config.yaml
n_experts: 64
router_score: "softmax"
n_head: 2
positions: "rope"
final_lr_fraction: 0.0
dataset: "wikipedia_en"
Below are experts of layer 8 (counted from 0) of a mixture-of-experts language model. Rows are named router (the router's row for the expert), gate (a neuron's input weights, with its number), up (a neuron's input weights, with its number), down (a neuron's output weights, with its number) and show model dimensions 0-159. Each number is 500 + 40 x the weight over its row's rms, rounded and kept within 0 to 999. Numbers have three digits each.
After each expert's rows: "gets" lists some tokens that make up at least twice as much of what it gets as of all text. This comes from a sample of Wikipedia text that the model never trained on. Tokens count by the router's weight.

# expert 33
router:481569496496443597509428502441445494486443588537529424550497496454516417461518479492456563548536494422493499472497509484577518492511464472427506465533561547518464510535516480478498538476523492476516578498531514456467483498518541495546561491464508523529511504477571563492591501505466507522475487551452538514491528440461522525440470478570508532559551471431432474581501467541490443558529511555512565460468494478506471458527453512387567453490504540553533530514494523514464532511484503
gate0:385556517532479493544503470486531495540529478447512576537465497458460554428533518575480515534483483441502507477478510521429510501548474463394511453487444462482488513527448415499491500474518494506510473529510541475513540473477492501519443518505459499488456438477465491408574548545522610472476476488495480505451457501484431506540492479546413520572546534552424524485500493447506480521501482526567485564555518566534458482465521516444482490482512508436497518547484554466484605581517481
up0:516491522508465480448547512475436430468464509424496509495451465415441535535581479527483461500440589498492564520492460487446483469533469509474555524538484513467494520517481503427488505478469513481584398542505490534479508476559523508534484431499499530494508449530526490532476512513529587509501543512477442559518394514416533492532518582561446458505399551479470448516481523567501447526448494449542540483517524432507505507508433475443485545506535456457492438539517525459512458531544457
down0:480457486470499522434426440485474450509407557539456488502496521493519412506482414406478450468456547522541562470498433517471485519462468500562460463513464543520413437586483494456510506495503509488485435528520495474428520485518413471466463489537587548547564549510487519471413462494519467500439448507428489503542579519568453523493465462540495531497509533516565520484527504494494474446486500539472519535552452560498473513530578496537471460494466460493545481496454439485515489467509449
gate1:480466512432546473475450488477462482459530383471532515513541468513532517469468507534440459436521476498465485522518533491534497484433476486494454414560476534408543429496587587467533520519550500440595475531571489536539465460535449419469543425588518559519514520517488459502546484514469520489487495506534499466494463560498533474581489507470499461494532497476414499472550504521531546470461556441473528457503530474555520518483486536483414504545515423545457489479487472489508489534529563
up1:493503425534543502514505426462541588462460407409507491503536497471483550509581564528528536501489540479591473492465562546509450519451462484530553498472474510507484594531460459534488481498486436482508486549429573503553502526451515505541495520460459483535509544502533541536426487546473525494529479469467503486593490486397461518445433494467473465534526520498444485548456492541555494497497523513513504449516522527528480399548518426488528456475445517555534546507477432474480486494466569
down1:479480504480500486427556512491543463440453458519502543500505509532507498503513525464515576518522540467453501520537483527570550509485532482485453547439423449536479393521480512511522479477506472503597502603531436538501447406472505608513492471544473437497472431485502534498524508451454530482435531525544533540544461509542508507470513519507530541492499477480564417502545490529537476450522478599480516486511474500483504475473489495549504451528541561429487541516500421485425528557487387
gets: "ed", "ated", "ing", "ent", "ro", "ab"

# expert 44
router:550489511527514610550514589528540502488476542548514454519474427503458459499503512540489551510567508421490479495520479539523528504511509466431497506458477523504464527559592461406455544509536576479540509511537522461456486507516488488479477571462536526514543462484395532429497482517492477547562464515431533493443488450534521522534472554533525588539601473511482527485471501451497495531541479499506513502486500439568522553506481518371484499502495461493514556528483468538480459449586480
gate0:501431524477522499423453477518502532554468468434555540454489572473513440494554520510485548538520489524436470493533542507545531451519397432481567546525585548498538544513448515476495536492475572473556497523523484541499517551463491501520492457489438459517527431488519489470528473489477513516478510497578437550507493445478560560444492443494524438506557541514532473507531438532490520522483431475452455510474525394515539544524528510456556486482473535483497419510484510465556521507568377
up0:483587454522509532483471463454520434474529547448449503502537463511501555471470541511529504479425585497447551502478458584533449430456467480494475471500502530464489449482534488572435447475467471552546523457553549520501517568458427499495493516451518519455504558556430452483504504497540463555530535447462555550452541532532472538395535512520538453523519520514542536492531465538495545459495446541517472453482541454485512488518448449549465471480439477561511465429499499488519380503454499
down0:422512540513443546498468554500472577454548476476485470518518482564517538463539469498515507536448475538473542472536444497564527479542448474453508608539508486456499501541458444449515479451534534515533478457488439569512585472504509506546457537469473492471531444521540512584521481518509535488518600529493581485418491517510531482501540513448508478497479478477476495540524505513466541502515432429508521539497442454488521537390428440467497504518555554504447528573471483462492487388443492
gate1:484446545493552472528508506525439492454537507510501479508507558453541513494467499524481478513446505540513491538450482489470512430568462465419528390481501475508509412454589528485504528452498479488485484508524573455407527504526428467530505483503506516513568513501559452436455503440506489522535501523500422459384478516492522486501494502467593471494490473514419548500504508528518523468459486472487504479535482481510515530447541469502462533568519380455576567584530489496501488525606519
up1:465546472500450473502469518528478412526465489503526515463488461515481449530512505458404451530527522509509567539529496376501513535489456533537609555577518500489495527477491420502524506512487462497478563565440475486527475509458539544417484495447462487485518483538547481553531475451503459461488471439500505520576495466413541478516490452523528455478427555554523502533565483494479470483476544459448511500475492435535514483536540507531463452531485533509527415534577483439532618469501527
down1:524453473513536545479489572499486495566493497449554490515516532483451562527517484550535537494501496516497478445598563483472458524496480443502552499434521481471459491435447542576403411477463535530494464473468446424516547525472460501414514473423543498499524491502526474515545456463532534515497543508487463519514484532464537512483465516464519528485517494465431538525552455434475518468479453489516466440466458509493360549527558542437430455473490477490577519531505493501524589495562462
gets: "it", "at", "ard", "est", "t", "ut"

# expert 52
router:474448542481511638480550525504518537425467529487562442555476494463474479498540490546538547541583467448503462450550465517541505571496516460464522482459536542475501506559519461445467526498520584467570503517486498443484481525496513501452502544447506552494517487477427503427493474488487487541567469497432541485424487510465508566496503542530525617494527474492483492503480452485522516533584452509525504472451455481513422515508496509450478467521533446462507586495406456568463531505553509
gate0:462485467473556442517552465569438531484540552508500482533510503519550524471493475511510534590479536476445409575528470518508498490493468590523480560515501503498543556431486451512465502440527552456464488491531496525514466481506540492517536473444497549451482526485479517523417490513565525579558538495488493478477493476539560551560539559449484435439430515445432522539555455488511505537551462547485551465543445491457511555495489466532492422553484414473506447477457439462580528493548482
up0:516552522512468445467469514464447520549459548487460558409533559446488527486553487462517522519476467483536580442489509565501504533557532445473567432463510525477449401531484514485572513547474496537513504491437522519455487375500503457517465506512542489551413458498508520464510527451409410473523505477515543547504520486481501479493517464466459476549483490572562518461457477568524490436477522513589523529509502532497462509573538526541440517439442542556490450503545508479480523531477522
down0:535438518497476498524552474518520567469500470519572494536458546470513402455496497506516556539537488502515457463471465567539510473509513495485513536500539541488474517556523573530546449470488430479474445533521516515519442535490573552551510606486500515438506546564474466502477423481482530472479496503542413496544442511514418599474531422436451532522495501490493445476467544501574475507554586539500544557479502482537511574499497491554440461520472521575483461481450498532540534493536572
gate1:531521447502456504514525530540483496526548522474557466498435484515489528407467475553585512515519487532450501482523486525581497545510523504547584520468472507486582459531468491453535522470602641498541459528510538453517588575526452529497479472504551527496408490520503505549515471445488463480578465480493508463439597471539533527468510493522499533492490484514461532544504499428484515445477472498551573494439521527451480503480482567470519485466526514462499461464437501527542416512445541
up1:528513504515559462474499622594497498558516500478489572546550507474489548489541462516489464508445492535501485533527503540433519555501540513504574526478446448496473502584425472500564467551571564574505528487492447445478445554552511487479496398518570525502507497461526485496491541461515567433483487510449501498434481508537522468531516420469491499514525497490476495472500463503526520399530535490458526459520473561493517515513538457510546453435516559475467460496515502421453533401444480
down1:450519537542557490507507444521524490557533458437541481447530507450587488436497479508445497503453473521535527523535536441542532529469509472511477520518473471520520495457466549511512523485547494543450471468543467492465478549474422490553486525494526489526540431531450505525510481514438507388481453382499446505480447526482592451466565480514507433483481479437444439470533515454476479531464554490533470526583464427469453539455507494430485476522499506547559508513530450588534510492459401
gets: "–", " | ", "ar", "ad", "or", "ob"

# expert 1
router:417512531492519582564472527454559519480487538475521448515510439529509431475526524505527520528532484446521484442532469571508510487449443463455431484483548527526418546492518428520409457499508560451546541490548514441479485536513494510501498487482533501550525558529503550472497488490492484513456488525431514525424469473514496523437472542560585499490556503466475516525545488588514487477491481563544571468427540472527447525493446502420497491524518464593556564504411498588499507496545502
gate0:457513468522491503514534521409579545496494409475557471495574401589497454417449530471498515517528546440458551538531435502502562456513454456530422465566520459544477476516524537533453486572475583504530484516525530501504470469536526512485485476445519499434500470469532514550492519482476529465543466475427517465484505547458490509471522513406610488506467517504455492491431451554556457530483523476507554533513512483526536535508506500469467445492549437529528567536505522455521461522571475
up0:527515498541509444494494483458512600538494515521524444574602471588497537544467524493463473451497469576486505438437431464460417516523528444541518490574488473475543521456491507510559515517510510453460512482538538505530492518527436484546458444544479503441536538499582499517474479423481516484429443460484430397499453560505436479522518500417500522425515426504505517499497486501493465472502515542543461491551522510529507479499506465490523523497443529528563456483494574437472490480600488
down0:491506508524452504454419457460510478500479511495476512532488510578585548456517480447472413503495491488496509476544477505502578511557532441568520546444520487475495506517492505589504567513454595478457488455497499487524541547552486509558533544549528551488521461501507482470445531524484488496501455517497561427429392480489471557443522440494548547520432572505504480545462516411487536522514542543488521521482544494472448463532517546517494516442500510483427493456554517535593486521431410
gate1:459486531560476471540493507544471497499455425481483525521517450511482515478541468533514496535485511517455416483486511446518512531530448497511467509536533464539490476550505562496522552550442458570507464521483559476443498495408527524553496482502498515486540396539528494447468424454504551551570402474561462478467434496422461454519525457536522490517529526484543499490463533553537497473576514515426539501471484489481528534622496489441450589460531540544517524598554483468524493441513497
up1:437465463490486543436473555492500496528461551521491535466450482471563428538527521468496410496478513426473430471518536506459479508491550465482444537457535461477514416507484452450501480476484516484470507524495522550546389464460510585497483567492510550504506558494413463476463448513458487520531528544489591420550505483538530522575476580556480496524459548506485495487490495497504496493450483507520461468462479489474422494496456566591490463521535475393399513473451481493518518500516459
down1:447465540432512511426512508534491576498533496460487428512503457474539537445503524489530582513551517416498513583454517431448538490493542490542521524494460550491488464452446464542477489449561444511490489530539534482437527528498489536532505419455521455540518480524486522457492543488516505438513527499442432444537526519501457458453548465492498558565577509499524531461484472534505494451489491548488489598569425491515482526439418546557511468538444507528600514396510522496527503489479469
gets: "it", "id", "g", "ac", "in", "b"

# expert 49
router:500495563419480540514479537517542450514455485508560427507456463485464479456496567530498523556513494439508518519494489516490501457455511527476498477497560540463476530531540470472441546506524532475549493524515505457421469518411518477489515511501462509532584477494473525471516520487424464528498501535466485587413569409484524573485495584523563548578538473437463480520461415556536488578559474494539493517523396510570495532514521485439534465490583536532508479550451492533503483494557504
gate0:513551488459416499581537505483423540533491459535511544480538570511461564556535502469434452559559548510484509475556453486507486584501516392482535563529543549495452568487457515544414484518447483517534455480525475510521565480470476469518531486523475531414521460483498555510524477486473484429534487552570459564539537514448487498490506528487439518478551522497463502514504435460489492493536496469527553489555488530502455430464459520478462572448377527491505474482557518523501517448541519
up0:468477539593523533497546507473498521539490414493558483542509402517503480507514495536497491483491472499576465401580521561499482504481500518544483543544484622505496543530545496590502497510604588466504505379450452518484491531489473457455538520463509522523574564499429531460458454523505515493521498507500456537470518505464470500481483426473557527460529482514573484408578499485495500483523531495440496522478503570468549542465472444451464495524501538520489546526504495503539536547514492
down0:473575481459458578510511536502478480529496494539456452512463512497476505552512470536531521472476486456471545556430420450574432584502564487504464524510467532483452489512509542521481516458519544457482429510552506520495515445462537457465513446546496476439450450523477494538431532507506516434570463514489532527489495477473532482526515458528545431452532548415416546593514507507459493487459524481523538535547457522605450487497505549406520512530468538485513403453512539499570485449535497
gate1:505514476595545544488557531470484446500524515541438487513517427465510551530499522529509493527520473554492502494486509456476503568508485475489475447471528514479525509449529553480442446496460487547441528496516511447493463483487522460461509531531444482510476459471482590397459532514565492492501553544521598546461536495499484535506480502465577523490521494438437600522459471580544490493509546573573443523474488544467411424539413523460452448501485478485535475430562493499509554567458513
up1:483490506569464456526535498446543500483533524550498514493492489607588522536485540490486497472474474442516513418464487534550460408507531457538408525545477496542489511498513529531541527475563500448612507498518513494543477471475458485477503543434473500548487494502448528499467487551495488535540459594572566493564490516575495422572550486475517534448488495548508559475527517494441531487503456521515483463525443633514578499529465494472425454491558486508517478550479536486511457472483486
down1:527499502441469427535509522587533456462495439514486463514433466496504493478464443522465572538442470494539500419569482508566424518499580535585527503524564524552488519538508570494541494520502486588486597596524523441530467558466471456466485446466532524504424441545397464476468510476516488551561512477476503550504524515532525467559481509548562433518465509453556580532534523542529521506519528543507515490526523517505539521547435492524544525490526520500524519492550526470516472482529481
gets: "ate", "ad", " out", "ing", "ed", "ated"

# expert 2
router:477478559465459548537515568520505525474431550525482447534467464525506462445521510509588562522552426476488496490518488503485522417474509464438506489504525474525553510538556533490479512433513590518560546525575474477442495466488525556436537502451539539521509465524469598444500482526456462508529431428477544554432522439548531539482507511504508539590541519493490532570475473484559470512545439534519499453507502457490458524527400485468474482520506513513481581518432535537421495458527482
gate0:488486457529471464551543511495499539525520536546495503566466432440514511506507460560558520541520541457528494525438452489497475434582470523503441522560472550455468561479517483454487538489552510474548498568498581456493510466403540587549515491532477501459493557523503501457433498471561531467505484524526489485438438575520501466522421488522537421454518545475477460564552554503498491522465484492534497545542489478502499565535522573411520490497518530504458469587594445481536476457449480
up0:493503561502497513518486567488475518528514520532457587549497476475507480505456490574521567595465464426460520521503456513480499538582497481571452530494482521481582531483515481482465517498592523498561449462451432520486517508500567481494507487545483621537489440467423485484488520484432504584501460514462508489503442496514522461504497501528575480502492528448440577402447473539488544514515522501512513440495446379538536554476478474460458512523551497495488515544522448510558533453472494
down0:521521488459498454543489515504424501462593538496477531450477536523471467494500488464475442478456501457457503470508501464426545535471394512445462543532490533511596491546487523494497518470513551502513517523522492554514485522591530516448471545500473559495493589504467521512418533467526521477573460475482522451445572503495552488504434589478471452430507504441481526530511470541423557504467496547458503477454556571495423542565507530427457533490536508505574502487497530446448466456476566
gate1:465536492450495454568419512469477506520525506502565431470445508592501506518530521477571475532536473543522514479562443474489497544483522445497520470509458499519509561533506472472522496402562487506461543483497534524468486480500575517517406536484517453510483438430463518466492541550524467588562477484493546518560540495506409512510466567528519511489519476487523472526442414497466522449455474451491496488461508495538513554532402585439491493500457486564456564425547497534506552549546542
up1:500530481484476497581505489443508556542468485471471553503482511522558451618478476446503494495439471518561541536510510509565491553458506511509557542556473533473541534483490502510487466449492480483410554493421492509513568452465497490517451462510483468517498474573523446507507532466581505574528587458424501431572488571515405477513547504505535466513530473461520444469467487434482485499486540528492538511551513588517522559473499570557464533513475424479486452502582537507482538494473554
down1:514500525436437461484507442546452521467543526489483507487551481558490517457518534503546480472486495546478563536518470499528519542509516549452449546449494471547481504359459566506562576489506520505476563497455453484510525439441491488491426461542558490484501536520483502539469548461484499492542537470540521513513516521474488555488496570519425445557534514512550489469524542476588579496463411522555522476520459503510514539450605463461477418466453488564509494431496518511569565458537517
gets: " (", "\n", " \"", " | \"", "/", "| "

# expert 45
router:428476551504452577475469482460491567450445497511544472476479467550494495477519495540505547532542462480467482506560501482530481529464496513464487397448501468499503543551502488489491541482572500507534535524532456417494471510504543557454500521487535532522526459478488596462518489505510416505501395557413531558465490481404496519478466533503524515544573488496483516540487488554502478594522510508468619471466434447515421530490472520461507469556535453516538551563476537541495515411523499
gate0:479597514495586529481373461461519561555456607496573489522486389485470508459501453491496446518532540500476534524440547603504526524442493481474508537466508515501499519562520493502548478510495600445529483483498489538544445534551476536508545486512523531485524514452445514488536495462529490424540534474468543478512513544483502454466433511457594542478523523495523502458463468493550524506465484509447514448552530504521512554432470501490501543504447490433549543539405450502498520481498515
up0:477432473495466579512562602571521484429552467480447472552511584522467521494523520534488490530467455516538499494512474459459471439544487480558458547547490480484511557500477492487495568460569427502478534552501452496413541523481524485476474577470488488508485475534587425542476525493513544563530457528432469544464535473520503524520617467535465499559527498488445542523505529511450529539577460416519467466456514467523551471524555504565515487553520462540451457532526514528502464521482470
down0:501482500517494601559475581514676484481448455460511439450597523486496466501471501516487535488512466489563451513481489442480514485500488514533558471509552456479496495578470455523517473542506506539479539493494472483435454498575514479473445472508475499489517445500481516493501446507474503542492519545437475536564469507572451499455451495545517441506503463544483501486504457461463477515537455496458550538426474478529487499613578441518517459506519434507507536556507474530449532460555415
gate1:437520531468472490532534536471476505506507519531489465561540455585457488486566467487473632521491515453472506422493506497450526500496489509393483458491492482489533474519471503537462523550525527472527494472483512532546428472494556465483446575419482497550465544537435473501487463447472542464567501420453507488466493469486489444488566424504486504509462542573486580471527412515519505486535441482531468478582487489528438493473413484480421493534516419480463486559495488504500486498552426
up1:556443491478449509477493501532534430484472504454544543456498566457524469448502514552492524500511458475524550493490553497624480475495528545518562418451457528509525521476545540535558528513456475460466533500459546451505478533579484477543541509556519504560477490488488546496492506509517449496460499524516544537585571478518514531507476446557516551539532482432494402514476543440472429515515528527520498512464505484465547429503487563517599474504513584574513574580430541540499510463458475
down1:446483480549535538501522466546529529520477438475440509513593436501476460511493487470502510579488464448512433485461499461454455526506545483511483490493445505475464464510460417456521482509458509478496498547532567483587539516463450461494469507517545459480501416428473556506544584485444465488516417567453499526471577517516544446485484526443516485524542438510471524580522521548473492550434510509461544465465444479491520559463406541486529480612525535433508528518473484514425470529515501
gets: "-", "i", "|", " An", " N", "a"

# expert 37
router:477529535454500621559482476472505507460489556509508414514520443516470463502469480507454537481523517460511525391538515544543503479542445505495453477455474533523498525573538451488455510447499562481541554516555474458453458481553523510515518558426573499472437477470500609474527428489499531498470453591452517531511487494474490520448457537518528492517542481451433483514518493538522483550522520568542567474468535464519480473519456498423532450551541446569550531513447536561461499477479443
gate0:449465540456556459576523490511468546513492452498419494507568516475510460498480517433501481566575488549526411529459471512462557650534472494535526502512505586438475566508473454507476480450526448467529501597476547488476510550508507567515533582533553519403521477505486504488475445462480482547474494481454481466512510490570512475535471562541500527499454472583547528490484527464507563461536477496487490440450483506390493487538500495487452540491522493494549540473501480540520458498459494
up0:499500515464448483431513514552582510485479525494513508466532568508451514587537481524468502584456517473516604507524484486430464457491488518417562478478527493591479486491462513458474572541506455564565531472463503471561495456507537441538459433502447475522484554464494506569523568522510524478439547495470400535473513505406534558472466478538521492533529510482478455505482466550490439531464531543531481488457520431505555509541441522445557552522528529472426549537503513486489559456526511
down0:477514460549475531490516511522484464579496442540501535487516479517489479503485558466504491583544512534430531491489537514553488510502453493529377473467503579476457504409497486501468457451484527518473463494558509485500560498561553501537468540528572604551451439487481477486439471502478534465540521505562449575514522537564529523512542522499553504476516429506491518536566470559521462536470480554543501443581426523441492526455465478491548528555469475481517498487462521451398547573495454
gate1:519461512485513499480486537546515496485465520466502495485493416522504508523457511561521481537465510521534516519503539463427542472506549445494524538448482520492512525469463461548490452379542546483550528494558453442476565494486452514459488491510488477515505503552499521485430446463481548440535500519520451603463473466540466488560533482526577491461560589486556484443486463532519515452450542533474504579500516484551508548443568541416547507521468471527431623438475576504543556509543516
up1:461515504440525479466546558496518449507535512471534499496499488493497479447448490534477519435442550528501519443520507458533533525483496536544534507539508522514463492454552465521539479505573567486501517520492539501562481491459442516510493464562442525560504552450496557413505529558556508484492565542486384539441545503479456473496455460586522526481524462456437422512454473511453518500454527536486422461477546543527483428526569528384551551523536499480485573515476549494544454538557437
down1:474456551453517503465493525515452542512552457548532501512452568516560525559530515462395589530496462528461506480518542505480563494563486473511519525531552545477485485481488434550510460488531494498447472493556473432503599544488567520454500439522469420521491487492551385475529511520553455553501527496408581495548465505512533510445550489485474588483440501483483526485476483543506509516448492473542538468527515476511450562484561517532498585492504468496539569471533533401467473502478506
gets: "g", "r", "b", "m", "ap", "c"

# expert 61
router:501508569478453568519488515517503488457435524496544486510458451451527425486513552551574500533526521413527538504497549537588467462468413506513490489424558500502510521572567503464416535497462585488525495556507542448490516581497523455501529533450528580542558530457481538536491432544505459556476546511497492549509490423499555610474497537492490533500521483473480511541484454529533520516538473526569543508494446463531470528529470531488539479489499521531513518492426554496489459484607461
gate0:453555476464464536455558445400479467552513555453489466496506503425488519515506448491494451494419447482500450467479469539579501536539518537459438482421545426486532558473559416481491489495506489429495560477501553533531471489536472443464537433492482495481457516500435488474454474532520468523522508521456471510480506503439555467553445469511505557482444483462502535575509483571494509541558527563531539516503503510553464468466465587460463489521563501513426544466604492516494444546477489
up0:381531518512491502481439444486570451447428618498457469502530531523516522507456508481478519535546516495502486448458501516413547515505535522452479522437510525504384511534548453583444477567525521484515511419502503480478471496476537478454532518440538502494542534523527465515476496455466514501453514526464473497486460513424504489479397470509557455472554592469518465541538509533487509489511440551563503557573523430457546461467469516452514555510496565474485460532491486515558515511455511
down0:459488539525522433504516531546481516461443462495548521504558525525568502461519499495443515539522475509534532419461500576456489466452522552451567510485524555516461426535504494402526561471529427497510490474445528481505447540468501600535512524552430467532552483547468543465528502574501544499467502416536476442525496467428461507456516453558449479471553543562590422537537471464422462532521486451525551550480497497507489456498511514497535489458465509565487529493496457511564523539494549
gate1:532496528501585522508489493526535587490514485464589514511473464502488462526511520515483519572498467469452516427561441527499507535491471489463539520525528517533418475440531454391534552514437454533501471495484513452474567510479456534578464498563505449520529436492527567499561491572498442568536515485498490510476618492597484576556488565495456532505482449550471486537536497500512484545583489444462570488463472543475468514505505543461540470516569554484452513522528534516501511508546522
up1:539502498532483529454478465524508443497478495457461525558460540465468468467575471539506552389544543448544479534425529554575532560526539535539473522464530522501450459593488526538551533466532551504471571494527490511492438439532558495499441453442501534491483518457502471473450490536473496482422487435477475439492513533471532530539562479502479507522527458446480545556427442503483491482520446499446462503523556466491438412525523539496496507514485492555574565509498520492501482450605434
down1:548510437483558572530489495520476443519479502412487465535502441412492538493475542483527469482542470525480538454467467536503500420558484492562425509502503510462465488510495545433501500515454517564523493478468443510583574494514507536502523531512570496466511422506508525493530519529535536563539545431474519567575518555472533545515473604492513577509513482499521478519520516457537529564526480549509535493508490491498411478611426532458454465538567520477529521510510548545586531512557483
gets: "e", "o", "an", "el", "ay", "one"

# expert 11
router:489469510426508569481431499497555552451408513495535504503490453516528497444498529522532481514527479483520455499514517507565477473470496481505475400430524528469489514573503461500430526436508541485508549545491480386500497528416511471498527532476554537521562529477491546538529492507490443549503533521450491538485512443464556571441506516522536561551524505386459487475446523546559521549530490498487589448449477503518438456556471547485510512557489469540570537491425495551458542437486493
gate0:577576439523540475534545509458474505555540467434526508491497548527486457492532482527477447583497519527459454541536448467527466459508489474525538566576478514494530508466562429517518516430562452544457460547475445484471530450452432517546517437504489545490504513529496454498538516546503561480507480422534548493494499504564452490518516478485531442485503504514530474450516472477486420494508574496498551579485498457529567476521535465458548519519443586476438515375564531548560462484488517
up0:524465562472432532490497579493524473543454461468459529497479549532537462485502462527503484588513464505513483431503505492531463486489463465532558432493505521464523522525505465528550631464484423514532552437532502398480520485450503489547475498533490534524526495501510549521549527525491457597487485547466547520540435535514425504519407482534530473547424440479423509511513534548525461546524461538495523468496558430502515443546509482492567458501444493551556499428478476477466513564477563
down0:478467585519534475571493482493425501529502529480503523432506503469458459480568495522439531535452506502524519465571458487448468406494494443439566562523525408467519471501435503484527479458525422502528515542512536522434541475474494543512507527501514473548470558564473493492455485505517566580507490469489529431482535474532474490503513522448554534477451551498633477503497515545494551462438455475461458524539519537565452571524506509596484508436533515490503486516494494545566456440523547
gate1:565497466475514495540509459526550455531568512508594480542475490517514516472499516537470452519489622495514519517515397560508478452513520520550535523517479531494472439512484517513493528448475529520511496624440467477552539498520490523512549501473453340513492548520521513511508426472532557483488544495519521501536524495479459452554474548510507527469491510560525467464533469513434491473432521523536480494501425587533545534540583560465467524514507528483511569500466483550475477577553562
up1:504437483444473496517578474469500523474459537570526487528526516493494432497466463510519530518502450495495562547505529533536509475451496459586477465486456486533453546389529477473563456506507408469526510470517558546439480450515555495504486488502408561584534497525493415575567440566434425485539472479505499500476562451541581532528536493529542487398454523541526483470522505531462467556520524525467514517473545478523529561514519500505555524475515442498498603478474514520519486530513499
down1:540519496518468592577573464482573479581524516513538462545506463498491468483465541484491435493480538492455559479480517503481530430469498554492462490516499508504503503546494433499477481503531567485538482539480425472490570497494457446496526524524500454506526455452548548561497495515481521429512488501551480510494553541490529488454561521507498465520534449540573460497458486548498398426504526597574429547443463438456434513483506473491522368563486482438462440491483476507524441515471514
gets: "i", "a", "o", "an", "ie", "on"

# expert 53
router:494513515495492561532510554473497475548427545563527503519475453501502434483463514506489542497505513428532486489554507580557448448486479447520465498466534555500531521569517500478500489421506494531458563533445502395536511515476450535494496505502527511502532543470480556512546408488509413568506499531498537553478546447496584553470528480489535526552537492415436524504447485506472479555530502527519560508403482434477454475534420565458528498547566423512513519467448523553503484416521504
gate0:505531520508523494519501495553472466471471503504531553479415371510506521557551552541482454484495510461470530561563441559497432446386485506491528531511508499536417508586475511570502438491470542482523442521517511555509475444500479450463549569468564500536487461516433487515483477511523531469465559503498454565529462501485462505511513461507474495505480507534575572506492451518490514526548529437561513545500415476564553565464460442467485487498564437472441452511478461485513460463527450
up0:481499474470494499540508559538421492563507492467525488537494512428469472502482522547575554467516506470533421473463451459507508478579490517492457509578532461483503505481503478501483485560486444416451504446500508498509593519492521471499470479496460551495523510474511502534520620555531453529509530394522521469451428543481545457526436475494450486554472496453519535459459476402536485475518467535545538581457554512475493500437474515518576495535431486450445524494477490505464454552596442
down0:439458465499468531448568538460539482512492546525472492435458472468469507502504504457480528510452489504500412526481535460492490526444519428481383540508468512542543518499497496560526480553527515525440506460411481443513539467520488499502490451441485465476496522524449487554459464447481506476578392512468517577475581504534583427526568512480490517465545499442480567478498512472457461462556537543515488483584535463526417481526585511422483551525569511526496443529512484489468479483492494
gate1:493489522485494507524492470530529531521479490478514486572545522587456517474465514453492510566504425553428500462484505536472398472471492468490490489447521471512572548557520481565536448442475468463501514466440505470526468502505480489489490468419489484540502522527425508455579475465477507466568398519530511434521559508499576436534448547484512482510541513436511528578473549518471486474518508471535539462547491553571483436530469512454469465509560600503466444509530526481587516417489442
up1:530437461515522494449523518442469446430476520577509453496473518450503426549516484534488554475508526457503511632504442589489486472533480535506460476521463508517470470496524547450483525534556531522496575580480462496502449498541530471495487531474534549490446547422508532489423461527509500537480446495420505508449475414565510573503507491464495527496545499546461425458510488471480461548489509568455488540434471478495464517517511491519536481468581391591493515463481495516475441516520543
down1:469505509628496510480553449519454440484462554496557518573421455463533476568561474467582463482435553479566535490486541538516495435499494496474492498558469493554494475501572518441459506500554552500513553533569520477449550479439493435453475551522462600526488528460500499550513486464472456498530456513558543553495529454530442601481529404440439496461468487516512491517508537455531474477436463501496524519523513522518504512407469513462507497483498456484502470538481506567540487500508499
gets: "n", "in", "en", "m", "le", "1"

# expert 10
router:455472566481509548484485508485588489491443545502513452493472474511452423501469551501595535585488494444545428499507571505515515502471452445509521467452471526544501502523532448457430524534484498502452529496505534473448504535495551548454561559457491499558596503486468512520525504481462473536490500517443507513467514424440537532510516528562539527492548461506533519496486504569551422526531469564541545495475506451602476504541470549484508496500528396540493591512417477558458504451545470
gate0:504412493547499478522461559490573525468509439510499511475457475546488535570515437544415427520465501514527479507504484454504511485496482567490469499474506531511495540511488472422515568513594507528469466476456405528458470534457526553532557551544479504520598502464493487501543520505491472521489502549454486514504492457358555508485461528509517585557539505507430498514510440585437419472547484530520507460518441571548500522488489579495518533502496531475497521548565459489570524513478501
up0:494505508537546462429498515459533484552536438520525524513534541507524465494549470458392489514467376599516516497438472440508562490480528487532534450537485451623531521481562521505516478521456478497526477515485436479427428518550501550501500526597497480471534521461565510507490495501461472549476540492535475488573571529451474452578498472483503435539533467544470456457526450527447502472508582479500497515506525541520518503537519554446507483509427498496478508542530507448479522547418547
down0:449483466420528492490495505539460447451497487441519513445492559494514504478548439534523459437521465556505418469464514518556474542415589508438430583453493488485503437485520532587486477529536505522504493533560562514504503468529459497481487476532485406509497542522489525571466463519516427487487444474422530533479471514525529472545462497472422492545485480533495457551531529408446488523494437447496454538551497562498515424536471480512482495403493499468495477493470514502511550398506531
gate1:421429509561492506455498456502513499475476540521490529487524489461465557526525528509513532572480460454569495542513499493446546515459449515483440476516461505412413436524574533525544539489516505469533451530576538554483554495480504512515508491531526482525557438536518563406480523494487443508499559516480447454420513500564533492570453443501454502504470470455531481515503448474494465451473509435504522525497466402474492492428508537496470520474436486559575451466480562514507481420456404
up1:535517466422519502565540551473465558535514513538499530510554512545547502444465500423485471490558436516508449449512470516524473482499533542509550506476541485483529568516443459482571521502446423484509531583552523482452516547539500475524443578393494475466501502499522501483506430482554444580493472512570470505561411537460478506448475545517510392512517454497450458444527443557519505483470488489483581490462556486450514452504464461515562483475541512500470505461476483500513438549446560
down1:493556478476505536534559562546572493467513508471403502446557497490461481531501468424554537484481435555493509496501457425462514527518444547504471434458610521425490512463561548469560540519551533504502502565448536573525479468423532506571533494499519492495498507523507482502507509560438513520506506454464536517467519515468494483532516458530484555591499469480528478541486467534472497546543469429410527526528518475574507497507527592533512525465554529545557482447489541550465494439505422
gets: " ", " I", "\n", " al", "er", "or"